config.yaml
n_layer: 12
d_model: 160
n_experts: 96
experts_per_token: 8
d_expert: 32
d_shared_expert: 64
activation: "swiglu"
moe_layers: [0, 1, 2, 3, 4, 5, 6, 7, 8, 9, 10, 11]
router_score: "sigmoid"
normalize_top_k: true
routed_scale: 1.0
balance_loss: 0.0002
balance_bias: true
n_groups: 4
groups_per_token: 2
init_std_router: 0.0302
lr_router: 0.00104
n_head: 2
n_kv_head: 2
head_dim: 64
vocab_size: 8192
norm: "rmsnorm"
norm_place: "pre"
norm_eps: 1e-05
positions: "rope"
rope_base: 10000.0
rope_fraction: 1.0
qk_norm: false
attn_scale: 0.125
tie_embeddings: false
parallel_block: false
init: "uniform"
init_std_qkv: 0.0319
init_std_o: 0.00728
init_std_up: 0.0319
init_std_down: 0.00389
optimizer: "soap_variant"
lr: 0.00523
beta1: 0.95
beta2: 0.95
weight_decay: 0.091
lr_head: 0.00831
grad_clip: 1.0
warmup_steps: 200
schedule: "wsd"
decay_fraction: 0.555
decay_shape: "linear"
final_lr_fraction: 0.0
batch_tokens: 65536
seq_len: 256
doc_mask: true
train_tokens: 339600000
steps: 5182
dataset: "wikipedia_en"
Below are experts of layer 6 (counted from 0) of a mixture-of-experts language model. Rows are named router (the router's row for the expert) and show model dimensions 80-159. Each number is 50 + 15 x the weight over its row's rms, rounded and kept within 0 to 99.
After each expert's rows: "mostly gets" lists some tokens that are sent to it at least half of the time. This comes from a sample of Wikipedia text that the model never trained on.

# expert 9
router:53 40 44 60 58 43 52 71 64 40 79 71 45 35 64 67 69 46 64 46 35 30 47 88 61 37 45 27 49 72 65 28 65 47 64 71 41 44 49 53 59 55 44 78 33 56 39 87 38 55 49 77 47 58 47 52 45 37 54 66 47 39 48 60 50 34 61 86 52 74 67 26 43 72 52 54 64 46 47 49
mostly gets: " the", " The", "The", " this", " its", " their"

# expert 21
router:26 19 31 67 58 57 37 64 57 54 50 49 78 33 75 64 77 19 60 57 44 39 66 75 48 49 64 60 53 56 65 66 52 24 67 65 67 46 63 55 49 49 34 46 43 71 49 59 37 40 50 52 48 55 17 62 51 67 55 23 45 53 74 55 49 49 57 49 43 72 70 25 58 34 64 42 41 54 50 79
mostly gets: " anti", "aka", " MPC", " vi", "phi", " due"

# expert 85
router:52 17 13 66 68 53 53 56 44 41 51 63 50 54 62 62 55 48 56 38 47 38 49 57 57 50 56 63 70 41 71 60 47 72 64 68 33 25 71 47 45 49 36 57 41 55 21 78 47 46 65 53 45 29 57 33 50 40 34 40 53 49 57 43 26 23 39 55 59 80 48 32 51 48 53 43 58 64 23 63
mostly gets: "ine", " Island", "eri", " Carolina", " island", "ese"

# expert 65
router:35 36 41 45 72 52 42 53 69 42 65 56 37 48 59 67 71 55 70 30 34 30 50 62 53 62 47 45 38 37 64 28 41 44 51 62 61 48 42 53 30 32 09 35 26 45 48 66 40 61 59 37 40 48 31 30 48 61 35 20 31 63 58 53 19 68 48 54 51 62 53 21 46 46 75 71 51 44 20 57
mostly gets: " Chevrolet", " FRA", "aman", "ez", " wife", " Governor"

# expert 77
router:63 14 35 66 59 39 34 75 39 52 74 65 74 40 49 49 84 57 54 24 31 19 23 48 51 55 47 40 36 77 53 33 70 46 57 44 69 39 48 61 52 23 56 62 57 55 18 64 33 37 52 41 44 65 47 35 50 28 58 26 47 47 57 91 51 60 52 44 28 51 43 32 60 69 44 73 44 33 32 61
mostly gets: "In", " •", "On", "\n   ", " Animalia", "List"

# expert 35
router:48 32 56 59 55 41 38 47 63 46 64 46 89 44 63 61 41 49 69 45 62 47 12 66 67 50 36 69 74 67 24 19 84 35 60 51 43 50 38 38 32 42 49 78 76 81 51 70 54 21 61 62 34 39 50 57 20 47 58 70 45 75 75 86 25 31 48 44 16 48 47 40 66 35 67 59 47 28 51 69
mostly gets: "=", "\n\n", "History", " JPL", "Career", " Website"

# expert 36
router:35 42 20 77 59 63 52 50 37 62 43 60 37 47 33 61 38 34 50 37 32 45 58 69 49 43 65 42 36 46 56 39 38 45 73 52 77 50 42 43 35 44 43 60 38 73 53 78 24 49 57 62 39 46 22 49 41 32 42 52 31 34 57 76 50 37 62 45 42 41 56 15 62 85 57 70 45 46 20 67
mostly gets: " September", " November", " On", " July", " June", " April"

# expert 38
router:51 32 42 62 58 37 48 28 39 31 62 45 64 52 40 75 70 30 54 31 66 32 06 53 56 29 57 43 35 72 62 56 61 73 70 67 54 53 54 32 47 23 18 52 44 44 46 65 53 52 72 43 61 63 56 46 47 56 44 36 32 52 61 59 58 57 47 63 44 50 35 30 68 71 48 81 33 49 54 60
mostly gets: "log", " guitar", "ator", " Greek", " artist", "oph"

# expert 64
router:45 37 26 69 46 31 27 71 37 56 70 60 48 49 56 49 53 44 77 36 46 37 45 51 60 62 49 35 36 47 47 45 74 43 56 44 45 44 58 45 52 47 16 56 25 42 20 65 65 45 62 37 39 59 55 54 36 74 47 48 54 55 55 57 26 58 43 44 52 56 62 48 72 59 75 74 63 57 48 61
mostly gets: " |", ";", " –", "|", " defeated", " chronology"

# expert 95
router:62 32 47 61 62 43 43 42 53 51 78 59 66 56 38 61 53 29 67 24 66 44 28 54 53 55 47 46 85 44 54 62 28 73 87 66 57 41 60 62 42 32 52 57 49 54 27 61 40 56 55 48 43 42 64 21 47 65 19 52 37 38 50 58 70 63 37 56 45 41 35 43 70 42 58 61 69 23 55 56
mostly gets: " School", " school", " Michael", " David", " Council", " Joe"

# expert 48
router:46 58 49 54 68 48 51 51 39 45 63 35 54 57 72 67 73 26 49 27 45 38 29 52 55 31 35 32 46 56 59 52 57 62 58 55 71 46 48 34 58 24 45 48 71 45 24 53 36 43 41 41 50 59 30 42 45 26 40 38 38 42 85 62 50 47 65 50 20 54 64 43 70 58 74 75 37 30 69 37
mostly gets: "]", "RC", "}", ")", "BC", "AA"

# expert 27
router:33 26 35 49 54 39 52 57 58 63 64 69 49 17 59 49 77 33 70 55 21 44 42 56 77 57 51 46 52 53 59 33 55 54 82 59 38 34 53 73 38 54 36 47 42 69 18 53 39 11 41 71 52 64 49 43 76 64 40 41 51 52 62 64 84 40 37 71 49 50 55 57 68 40 58 70 54 47 45 43
mostly gets: ",", " soon", "ously", " subsequently", " century", " then"

# expert 8
router:48 49 34 76 62 36 36 53 42 39 55 59 75 15 58 76 89 53 49 34 42 07 51 75 64 45 27 28 46 65 57 35 50 77 74 76 33 44 41 56 43 44 36 78 37 42 46 55 41 59 74 39 45 62 43 48 62 41 42 62 30 52 71 61 56 23 62 56 56 55 74 46 29 58 44 58 49 24 42 64
mostly gets: " the", " his", " The", "The", " their", " her"

# expert 16
router:18 46 39 69 63 42 37 35 61 65 52 51 46 38 73 57 57 21 51 47 44 23 57 74 64 50 63 41 56 45 40 39 54 40 50 43 50 52 54 57 50 43 29 48 46 45 69 45 33 34 62 37 18 30 50 55 58 40 42 33 43 43 74 96 31 55 34 52 38 59 49 18 63 73 57 77 66 47 35 69
mostly gets: " 37", " 41", " 0", " 35", " 55", " 54"

# expert 25
router:47 34 37 58 60 69 57 51 29 79 69 41 58 50 50 77 59 39 41 29 50 37 53 71 69 40 52 63 43 41 60 32 55 64 77 64 34 61 31 69 51 39 32 65 45 55 32 75 52 46 68 58 45 55 56 50 35 16 32 35 53 46 52 43 53 38 39 44 30 43 51 21 53 62 48 73 71 32 57 30
mostly gets: " British", " County", " Texas", " Central", " London", "ville"

# expert 42
router:40 50 14 70 68 62 52 73 61 46 49 44 59 49 66 64 76 58 59 05 44 47 49 61 63 61 48 63 43 44 57 29 42 56 63 56 50 42 27 51 40 37 27 51 32 56 43 58 38 62 86 49 25 46 25 38 32 41 37 41 48 55 46 46 52 37 59 53 39 55 63 23 40 52 78 57 68 55 58 42
mostly gets: "ville", " Spanish", " Italian", " Houston", " Florida", " Philippines"

# expert 58
router:36 62 38 53 63 52 30 64 68 43 48 47 55 40 83 65 78 33 61 51 24 47 54 73 41 42 68 69 59 59 44 42 78 58 50 58 74 65 49 48 56 56 34 56 45 79 33 45 32 34 57 77 19 37 51 63 43 28 61 67 62 54 72 55 65 55 49 65 31 51 63 20 50 47 73 48 42 57 17 74
mostly gets: " res", " co", " f", "St", " po", " Fort"

# expert 51
router:49 54 30 50 68 46 55 44 59 42 49 59 58 47 32 70 65 39 74 35 52 48 19 47 62 30 52 54 50 59 65 52 88 42 74 63 50 44 55 43 22 41 44 44 54 47 40 56 34 52 64 69 52 47 43 53 32 61 11 43 42 46 81 54 69 54 48 56 35 61 48 43 53 59 56 52 41 46 34 42
mostly gets: " States", " England", " Championship", " France", " Canada", " Australia"

# expert 82
router:45 34 12 57 63 46 53 50 51 27 68 57 54 10 56 57 95 42 69 37 52 19 10 57 56 53 45 58 61 53 73 53 55 51 62 66 52 26 55 47 28 43 49 73 29 68 49 71 29 24 55 53 49 71 70 39 54 34 45 35 34 49 51 61 37 55 25 36 33 63 54 35 71 47 49 79 38 48 31 48
mostly gets: " from", " between", " of", " into", " in", " within"

# expert 55
router:54 62 36 69 59 53 38 38 28 35 56 39 74 16 48 40 62 33 49 44 35 37 32 58 49 59 35 43 39 61 43 73 51 61 50 92 40 36 51 55 41 37 45 69 51 33 47 47 34 64 66 72 26 45 39 68 58 55 35 29 44 70 79 79 54 40 38 60 35 48 51 39 60 33 72 65 59 21 29 45
mostly gets: " all", " two", " other", " some", " many", " most"

# expert 89
router:43 64 30 61 47 57 51 53 63 64 64 52 40 28 42 40 69 31 33 31 40 27 32 53 71 60 49 77 47 46 74 33 58 42 57 48 75 58 49 48 21 49 40 69 37 77 37 67 26 39 58 47 56 61 59 69 37 63 27 30 37 45 49 71 38 47 50 45 56 64 50 45 63 56 74 54 49 56 35 34
mostly gets: " into", " against", " during", " in", " became", " through"

# expert 62
router:41 52 53 56 53 51 42 54 72 42 34 21 42 48 48 63 53 31 27 47 24 53 66 62 66 33 34 48 53 35 19 19 63 48 61 59 58 66 29 56 39 51 51 84 52 56 22 47 15 30 49 63 31 71 53 62 62 64 41 63 28 39 67 67 34 22 36 57 52 51 74 46 89 61 70 66 33 50 52 63
mostly gets: " father", "Ar", "Br", " There", "St", " mother"

# expert 24
router:43 59 40 54 76 58 56 55 51 52 85 37 62 44 63 72 67 47 52 27 24 53 37 60 70 44 35 51 42 33 36 49 39 81 81 76 44 51 38 57 37 45 31 58 35 48 43 66 46 39 50 53 47 41 38 68 39 16 42 52 49 26 61 48 54 49 53 27 43 50 54 08 58 67 47 70 55 39 67 47
mostly gets: "berg", " Angeles", "ville", " German", " Chicago", "burg"

# expert 15
router:73 29 37 63 57 67 34 52 38 43 51 46 69 35 63 57 60 18 66 55 21 44 44 82 56 43 40 55 48 43 43 62 48 18 81 34 48 54 40 63 49 43 26 60 44 49 53 80 41 40 55 67 38 55 52 47 73 56 52 39 39 65 59 71 44 52 53 59 55 54 70 14 62 65 62 45 63 22 37 69
mostly gets: "ji", "ko", "je", "aka", "ho", "fo"

# expert 88
router:44 42 54 65 53 62 52 26 44 57 51 44 51 26 42 57 64 43 62 46 54 32 29 68 48 56 58 42 61 77 35 51 52 58 52 71 49 41 50 48 48 43 21 38 52 46 31 38 49 29 48 52 30 59 57 21 33 51 32 29 00 48 52 44 49 35 42 60 30 64 76 31 70 66 41 67 49 31 53 41
mostly gets: " contract", " service", "ual", "ial", "ance", " development"

# expert 33
router:48 51 25 42 58 28 34 46 62 57 62 60 46 45 58 53 53 32 58 49 20 33 37 50 56 44 43 44 59 34 63 43 92 51 70 62 43 22 66 60 50 52 39 51 47 74 34 50 47 54 55 79 17 70 68 47 39 72 41 52 49 62 59 74 65 28 63 50 16 54 55 61 58 42 55 61 69 66 50 60
mostly gets: ",", " ,", " Binomial", "—", " =", " where"

# expert 63
router:67 43 46 54 73 47 41 55 56 51 61 55 65 49 63 56 52 28 33 56 19 39 57 61 60 38 27 20 67 51 54 45 65 29 70 38 56 65 44 69 49 57 43 69 40 62 45 38 07 32 66 66 34 46 52 54 35 38 52 58 40 49 72 87 23 54 30 69 56 52 72 26 52 54 45 62 38 68 53 56
mostly gets: "Ar", "De", " \"", " '", "Al", "St"

# expert 61
router:49 39 20 50 66 65 33 66 47 52 55 39 48 51 73 52 51 47 48 31 43 24 20 69 63 49 41 44 65 65 79 25 46 70 56 66 91 58 61 62 33 50 50 51 50 55 48 77 44 38 61 57 27 31 64 35 44 31 53 29 48 21 56 49 44 28 41 80 36 72 27 43 38 55 25 49 48 54 24 49
mostly gets: " fa", " ra", " Australia", " gra", " tra", " stri"

# expert 71
router:34 27 33 54 53 50 26 61 48 69 51 60 76 41 63 58 64 45 67 57 58 36 30 57 78 37 60 34 53 43 51 25 59 37 57 51 43 56 63 54 59 50 29 69 21 56 28 54 52 18 40 55 39 54 63 62 42 75 53 16 45 54 73 57 37 47 57 60 31 48 63 49 69 58 58 58 57 39 46 69
mostly gets: " |", " km", " mm", " lb", "⁄", " metres"

# expert 93
router:27 46 27 72 63 51 38 37 47 50 42 37 65 50 73 27 60 33 54 41 44 39 46 67 68 59 40 59 49 39 67 31 62 51 79 66 60 47 31 42 60 24 23 58 50 63 35 65 24 63 70 58 39 56 42 32 66 57 62 37 48 49 54 71 51 70 27 37 37 58 88 38 34 43 75 63 60 57 44 57
mostly gets: " E", " de", " U", " Ha", " un", " Sa"

# expert 23
router:34 53 25 86 64 55 17 74 46 63 52 55 71 64 48 53 52 37 63 52 47 41 63 55 63 41 53 23 55 37 60 38 66 35 53 43 52 34 57 38 44 51 39 61 41 54 28 54 30 46 58 41 17 33 32 64 28 44 27 41 50 43 60 73 41 44 33 49 35 65 62 47 60 68 68 57 58 69 53 74
mostly gets: "″", "°", " 0", " 41", " MPC", " 2"

# expert 84
router:41 42 29 69 57 56 42 61 73 33 77 89 46 38 52 57 50 18 67 42 34 41 30 65 59 54 35 62 77 43 44 52 32 37 46 51 35 41 48 59 45 19 15 53 64 57 34 82 40 47 67 64 44 46 52 22 59 50 30 28 50 54 65 38 69 48 48 88 44 65 53 45 43 35 66 70 72 51 58 51
mostly gets: " Charles", "é", " James", " Mary", " Paul", " Joe"

# expert 17
router:34 56 12 59 66 67 52 59 48 62 54 45 41 70 51 57 61 42 56 52 63 56 24 61 57 33 55 64 58 60 55 34 70 68 56 53 80 59 36 30 39 50 39 48 47 48 30 72 52 52 65 60 16 51 42 40 21 61 68 61 44 74 45 75 54 48 56 65 46 71 69 58 75 61 78 67 68 53 61 68
mostly gets: " co", " cl", " st", " j", " exp", " ass"

# expert 79
router:09 28 46 62 70 15 52 43 34 52 64 42 37 36 69 41 57 50 66 53 48 52 55 66 64 36 31 49 56 73 41 39 45 55 62 65 48 66 40 34 50 23 32 76 35 51 28 53 39 38 92 51 32 43 46 30 45 61 37 35 32 46 79 44 67 32 13 56 33 46 57 58 67 48 56 51 29 47 35 54
mostly gets: "ction", " President", " Robert", "olution", "reg", " question"

# expert 18
router:62 41 48 54 70 46 54 41 55 36 49 36 72 54 53 47 41 54 85 41 26 32 51 60 61 56 31 44 50 60 32 61 46 43 91 56 54 48 58 48 56 61 07 71 48 55 26 53 39 53 63 99 25 54 66 56 68 57 33 32 43 55 68 73 27 29 51 55 30 51 51 30 71 78 37 44 46 66 28 56
mostly gets: " =", " but", " because", " though", " although", " However"

# expert 31
router:36 49 42 66 80 58 44 56 58 48 76 32 63 56 65 80 74 51 58 20 24 47 42 62 64 36 59 53 53 50 56 54 46 57 73 61 58 51 63 37 52 43 34 45 31 40 33 65 31 57 58 59 42 44 27 54 19 22 44 44 51 34 50 46 53 46 71 33 43 43 71 04 42 49 56 81 53 56 57 64
mostly gets: "berg", "burg", "ić", " Houston", "ville", "к"

# expert 60
router:78 47 26 45 60 37 54 31 69 69 82 51 48 56 45 29 48 48 79 24 34 49 34 67 62 54 49 55 51 53 23 40 65 78 58 71 60 45 49 41 47 28 36 45 60 66 31 82 51 39 50 50 49 70 81 37 54 50 16 59 44 34 83 49 48 41 44 51 47 75 48 49 61 59 47 71 60 58 57 49
mostly gets: " songs", " characters", "ants", " father", " countries", " groups"

# expert 2
router:48 51 52 62 60 26 51 55 36 65 56 66 49 32 52 75 69 60 74 42 38 48 53 69 99 46 27 47 72 65 57 53 42 53 65 42 93 63 56 69 53 51 35 51 38 69 40 54 39 37 78 45 43 58 68 55 56 54 36 28 45 71 68 47 50 52 59 47 51 67 56 48 44 60 73 42 63 44 56 66
mostly gets: " a", " was", " is", " an", " be", " been"

# expert 41
router:30 30 29 68 61 34 42 61 56 66 91 57 53 57 52 59 37 46 42 49 59 35 24 52 65 09 79 51 53 71 41 30 69 81 62 68 56 44 48 64 37 44 53 74 49 87 42 65 47 22 65 58 52 60 37 23 47 57 33 42 34 56 46 59 43 47 33 70 02 47 56 54 58 36 48 49 59 40 47 75
mostly gets: "History", "Career", "log", " Label", " Goals", " Species"

# expert 43
router:39 45 38 91 49 57 43 30 67 55 56 40 64 63 80 39 71 36 62 43 35 52 53 77 25 40 40 47 39 70 75 35 50 36 58 47 75 39 64 63 47 49 33 48 42 56 38 53 42 53 70 57 28 42 17 61 45 68 26 45 36 46 62 74 31 55 42 60 29 75 42 35 40 46 67 53 47 49 33 84
mostly gets: "_", "\n   ", "\n ", " km", "\n     "

# expert 5
router:35 57 45 41 77 37 35 64 53 49 55 61 62 13 39 64 76 25 87 38 23 39 46 60 90 43 37 59 58 59 57 36 34 50 81 40 49 50 51 57 54 41 36 73 45 46 28 50 40 32 45 58 50 52 37 51 65 57 51 46 39 51 67 58 50 58 38 46 48 72 57 58 42 64 48 53 56 68 30 43
mostly gets: " was", " is", " were", " are", " has", " it"

# expert 28
router:49 35 45 63 46 44 25 90 51 71 51 46 66 15 51 70 56 23 70 42 52 27 37 39 54 42 59 41 74 71 39 16 63 49 79 50 59 56 36 58 24 30 47 92 52 56 40 93 15 33 78 54 48 41 39 33 45 20 56 48 51 47 37 43 62 42 46 69 33 85 49 39 59 44 50 59 62 38 36 48
mostly gets: "History", " Species", " Genus", " JPL", "On", "Career"

# expert 19
router:35 60 46 68 63 41 49 36 43 69 65 54 57 47 55 30 96 34 71 48 45 54 39 58 56 36 46 44 47 61 70 34 49 30 53 54 64 37 61 29 60 44 25 45 55 74 22 40 19 31 46 58 67 37 51 45 54 55 66 19 36 47 70 61 44 43 47 77 40 76 52 37 59 62 57 55 71 56 11 34
mostly gets: " was", " but", " which", " been", " when", " were"

# expert 32
router:37 55 37 60 71 57 24 57 47 70 64 58 67 61 62 44 48 31 62 51 56 40 57 76 69 42 58 40 70 55 60 47 80 75 71 35 49 48 63 54 54 37 30 95 53 50 62 67 20 37 50 48 37 60 28 61 38 52 39 09 46 36 61 61 22 29 35 75 26 77 68 43 46 61 60 43 59 51 43 91
mostly gets: " ±", " km", " Apps", " JPL", " Votes", " ft"

# expert 34
router:49 33 29 77 79 51 37 38 77 40 56 54 36 32 61 41 64 34 65 64 65 22 52 56 78 54 64 52 53 39 38 10 80 77 61 37 65 66 53 54 40 52 31 82 27 69 48 54 31 56 43 54 61 45 51 45 64 35 22 35 39 54 66 70 71 38 45 45 38 58 50 45 34 62 67 82 71 61 58 48
mostly gets: " 2015", " 2005", " north", " 2006", "18", " 2007"

# expert 66
router:18 52 52 60 59 59 26 37 46 53 57 39 78 33 75 62 70 52 49 43 64 39 42 65 65 25 48 39 49 44 54 37 53 51 56 57 54 28 54 60 56 46 30 62 28 52 61 32 54 25 41 50 58 34 47 58 64 53 35 21 25 58 53 76 43 39 57 81 19 72 88 55 38 37 60 66 46 24 55 90
mostly gets: " km", " million", "000", " mm", "%", " miles"

# expert 44
router:13 36 39 72 88 31 14 40 75 52 53 63 41 36 63 49 55 29 75 46 51 37 42 65 73 55 68 44 48 46 61 48 70 74 57 53 66 49 52 63 53 44 39 79 33 58 52 66 36 33 48 55 56 36 44 61 66 30 38 27 33 56 48 53 69 48 65 58 24 71 66 50 52 39 60 73 68 49 53 81
mostly gets: "18", "92", "72", " 1992", "00", " 1987"

# expert 49
router:41 35 36 62 58 29 14 61 38 60 62 51 81 57 75 47 52 34 79 54 52 40 38 60 70 56 59 43 52 47 46 23 53 35 56 52 38 60 59 54 39 47 21 48 17 41 12 71 54 33 49 53 39 59 64 51 33 80 37 26 58 38 84 56 28 64 41 58 32 62 64 54 80 50 60 52 59 50 57 80
mostly gets: " |", ";", "Gls", " ;", " clear", " %"

# expert 59
router:28 59 29 70 47 52 54 62 61 62 46 50 64 38 70 83 58 36 61 51 61 45 27 82 46 26 33 34 60 55 82 31 97 47 66 55 39 58 54 68 38 35 46 61 43 48 46 62 39 48 46 54 54 42 33 68 48 32 34 41 37 42 77 60 52 40 57 51 38 59 64 38 76 66 77 68 57 32 40 51
mostly gets: "W", "V", "T", "G", "F", "P"

# expert 11
router:54 54 35 66 54 41 45 38 36 35 58 46 71 42 62 44 73 55 49 54 46 11 55 77 73 31 25 35 57 85 60 30 41 76 52 74 60 53 40 65 52 30 39 95 24 53 42 69 50 64 71 60 41 58 54 39 45 41 41 67 28 55 64 52 57 39 54 64 38 47 85 40 46 71 47 59 51 09 52 59
mostly gets: " the", " a", " his", " The", "The", " an"

# expert 86
router:37 34 42 66 68 43 35 61 55 40 38 35 44 43 64 52 42 33 70 42 32 44 57 60 78 60 28 70 42 50 64 41 64 42 76 58 70 52 56 30 59 00 36 61 54 58 37 54 29 59 51 46 40 48 56 53 55 45 45 50 40 31 60 72 48 51 24 48 16 56 91 55 40 51 59 52 62 53 48 66
mostly gets: " (", "–", "-", " un", " '", "/"

# expert 53
router:48 46 40 93 58 65 45 33 22 29 78 52 71 32 53 39 71 54 67 42 63 35 47 67 39 38 34 52 36 50 55 67 66 74 51 77 61 42 57 66 50 32 47 65 29 48 51 43 05 60 39 55 56 51 43 51 64 36 34 44 55 69 83 88 45 39 33 63 28 40 72 38 71 46 42 47 74 19 47 51
mostly gets: " all", " other", " two", " three", " one", " some"

# expert 0
router:32 61 31 71 49 55 29 23 56 43 47 61 54 30 72 62 62 49 43 40 48 34 58 51 60 20 53 23 68 86 61 48 53 70 55 64 48 80 43 21 36 44 54 53 48 52 20 52 35 38 57 53 33 60 42 21 36 24 31 42 32 47 71 46 62 71 51 57 44 46 60 26 57 71 45 52 59 29 41 43
mostly gets: "al", "ic", " created", "ted", "ized", "based"

# expert 54
router:22 40 54 67 93 38 31 66 56 76 50 38 62 39 78 77 44 35 39 34 25 43 43 63 43 52 51 64 64 59 64 42 64 43 57 63 42 76 51 58 48 59 61 60 62 65 35 71 24 37 60 46 57 34 53 57 50 72 50 63 39 57 66 73 60 50 51 76 47 58 50 38 47 61 48 66 48 53 62 54
mostly gets: "De", " pre", "Ar", " stri", " gra", " tra"

# expert 47
router:60 63 49 56 84 58 46 53 46 35 77 51 70 52 57 42 82 45 50 46 23 50 28 64 52 64 44 58 27 53 47 49 41 65 54 59 70 41 25 44 38 40 24 56 35 58 20 70 39 55 51 71 50 43 60 57 46 51 48 59 37 31 62 58 66 47 58 38 59 67 79 25 55 64 41 70 73 54 52 63
mostly gets: "ville", "berg", "burg", " Angeles", "ford", "ington"

# expert 70
router:50 15 50 59 89 43 39 61 75 45 56 49 55 25 59 81 63 50 54 33 37 26 28 56 54 53 50 33 41 59 65 46 65 61 43 71 56 49 48 35 56 25 49 47 72 57 58 62 38 32 44 75 51 48 21 59 67 58 25 24 26 83 76 48 59 72 40 59 36 72 66 49 68 30 47 78 69 45 58 69
mostly gets: "ers", "rs", " they", " members", " there", "ans"

# expert 83
router:18 30 49 77 46 62 31 43 61 37 54 63 72 38 67 60 55 45 34 17 40 26 68 57 68 47 50 77 45 70 50 34 72 78 40 35 61 77 52 38 23 28 42 61 33 42 32 41 54 65 58 64 35 61 55 56 64 54 69 52 01 60 65 53 23 42 39 54 27 54 74 38 55 28 69 72 56 52 54 62
mostly gets: "ick", " short", " Hard", " free", " sea", " Burn"

# expert 74
router:19 22 51 60 62 53 47 82 70 49 82 56 70 48 55 56 74 21 85 44 33 38 38 58 58 46 49 58 32 39 73 37 64 56 59 41 58 25 44 40 33 49 33 68 24 75 41 74 52 68 62 61 44 52 34 42 44 45 72 56 44 67 58 63 58 33 44 38 46 53 74 35 59 36 74 71 50 53 44 59
mostly gets: " John", " George", " David", " Michael", " William", " Lee"

# expert 12
router:53 05 41 61 56 56 56 63 62 70 58 53 50 35 82 62 63 37 53 42 44 51 54 66 55 42 51 38 33 64 49 22 60 60 54 66 50 75 56 72 45 50 40 38 56 58 26 41 54 24 66 59 54 24 30 38 54 33 50 30 32 56 61 70 39 50 35 58 35 58 60 35 44 35 71 66 76 53 60 73
mostly gets: " pro", " exp", " ex", " mon", " ri", " non"

# expert 92
router:53 56 22 62 66 71 48 53 57 46 55 45 37 23 51 44 68 37 45 33 54 34 30 62 50 61 38 59 62 39 67 38 58 36 66 54 59 50 47 44 14 45 49 65 19 89 56 58 05 21 59 57 54 57 70 47 44 36 50 35 26 50 42 43 29 58 54 42 46 88 46 44 78 42 63 61 50 55 33 48
mostly gets: " to", " from", " for", " in", " on", " into"

# expert 39
router:53 27 37 71 63 53 35 54 49 42 44 43 43 09 47 35 82 34 55 58 57 33 51 61 64 50 68 40 52 59 44 20 49 50 62 19 57 69 42 61 27 39 47 52 39 66 37 57 23 54 60 60 52 65 55 50 50 31 53 37 35 68 49 57 80 52 46 76 27 39 47 19 61 40 70 68 64 54 43 57
mostly gets: " September", " November", " July", " January", " June", " April"

# expert 91
router:18 08 41 57 69 23 45 53 49 66 56 46 40 36 68 38 59 35 99 40 60 55 49 70 72 59 62 49 54 59 61 55 66 28 84 42 73 43 48 47 51 15 31 45 22 59 37 75 35 40 67 65 30 52 70 61 52 58 14 39 37 46 69 42 44 57 43 57 43 68 68 49 62 80 70 43 39 41 55 59
mostly gets: "–", " (", "/", "aged", ".", " episode"

# expert 67
router:38 29 44 46 77 33 42 60 47 51 47 28 58 41 60 67 60 39 37 29 29 51 34 68 49 60 45 46 55 43 36 12 64 55 43 54 59 65 34 61 42 56 51 75 38 56 37 62 31 25 64 51 29 48 64 57 35 63 56 50 43 43 72 85 52 43 36 78 61 78 55 36 48 50 59 62 38 57 44 59
mostly gets: "qu", " qu", "equ", " res", "De", " ra"

# expert 57
router:61 38 11 51 75 48 35 60 42 39 69 36 55 48 63 38 46 29 49 06 49 50 39 70 44 38 28 58 47 53 52 28 36 50 66 41 67 46 23 58 63 21 35 50 68 74 22 65 43 36 47 62 36 70 30 52 58 85 65 41 31 37 46 66 62 23 59 47 47 71 70 50 39 64 50 44 52 49 55 63
mostly gets: "'", "’", " acc", "igi", " comm", "ti"

# expert 81
router:49 62 52 76 74 46 30 58 49 37 44 27 38 48 63 46 69 40 49 38 43 31 52 62 75 64 53 30 47 85 51 22 40 45 52 54 86 58 64 23 34 28 26 61 48 62 46 41 18 30 54 55 29 28 54 42 54 26 60 44 36 42 59 57 38 28 79 47 24 62 57 50 46 45 51 49 40 48 35 62
mostly gets: " to", " would", " To", " can", " may", " could"

# expert 46
router:29 26 48 65 65 38 34 58 79 54 56 54 46 23 57 46 71 50 71 48 50 35 36 59 69 34 72 37 44 62 50 30 63 52 49 41 59 55 58 48 35 56 45 67 24 63 16 61 42 51 43 68 53 63 40 53 41 17 40 34 47 67 49 83 80 60 55 73 30 64 47 27 59 29 49 63 61 45 52 61
mostly gets: " 2008", " 2012", " 2014", " 2013", " 2015", " 2020"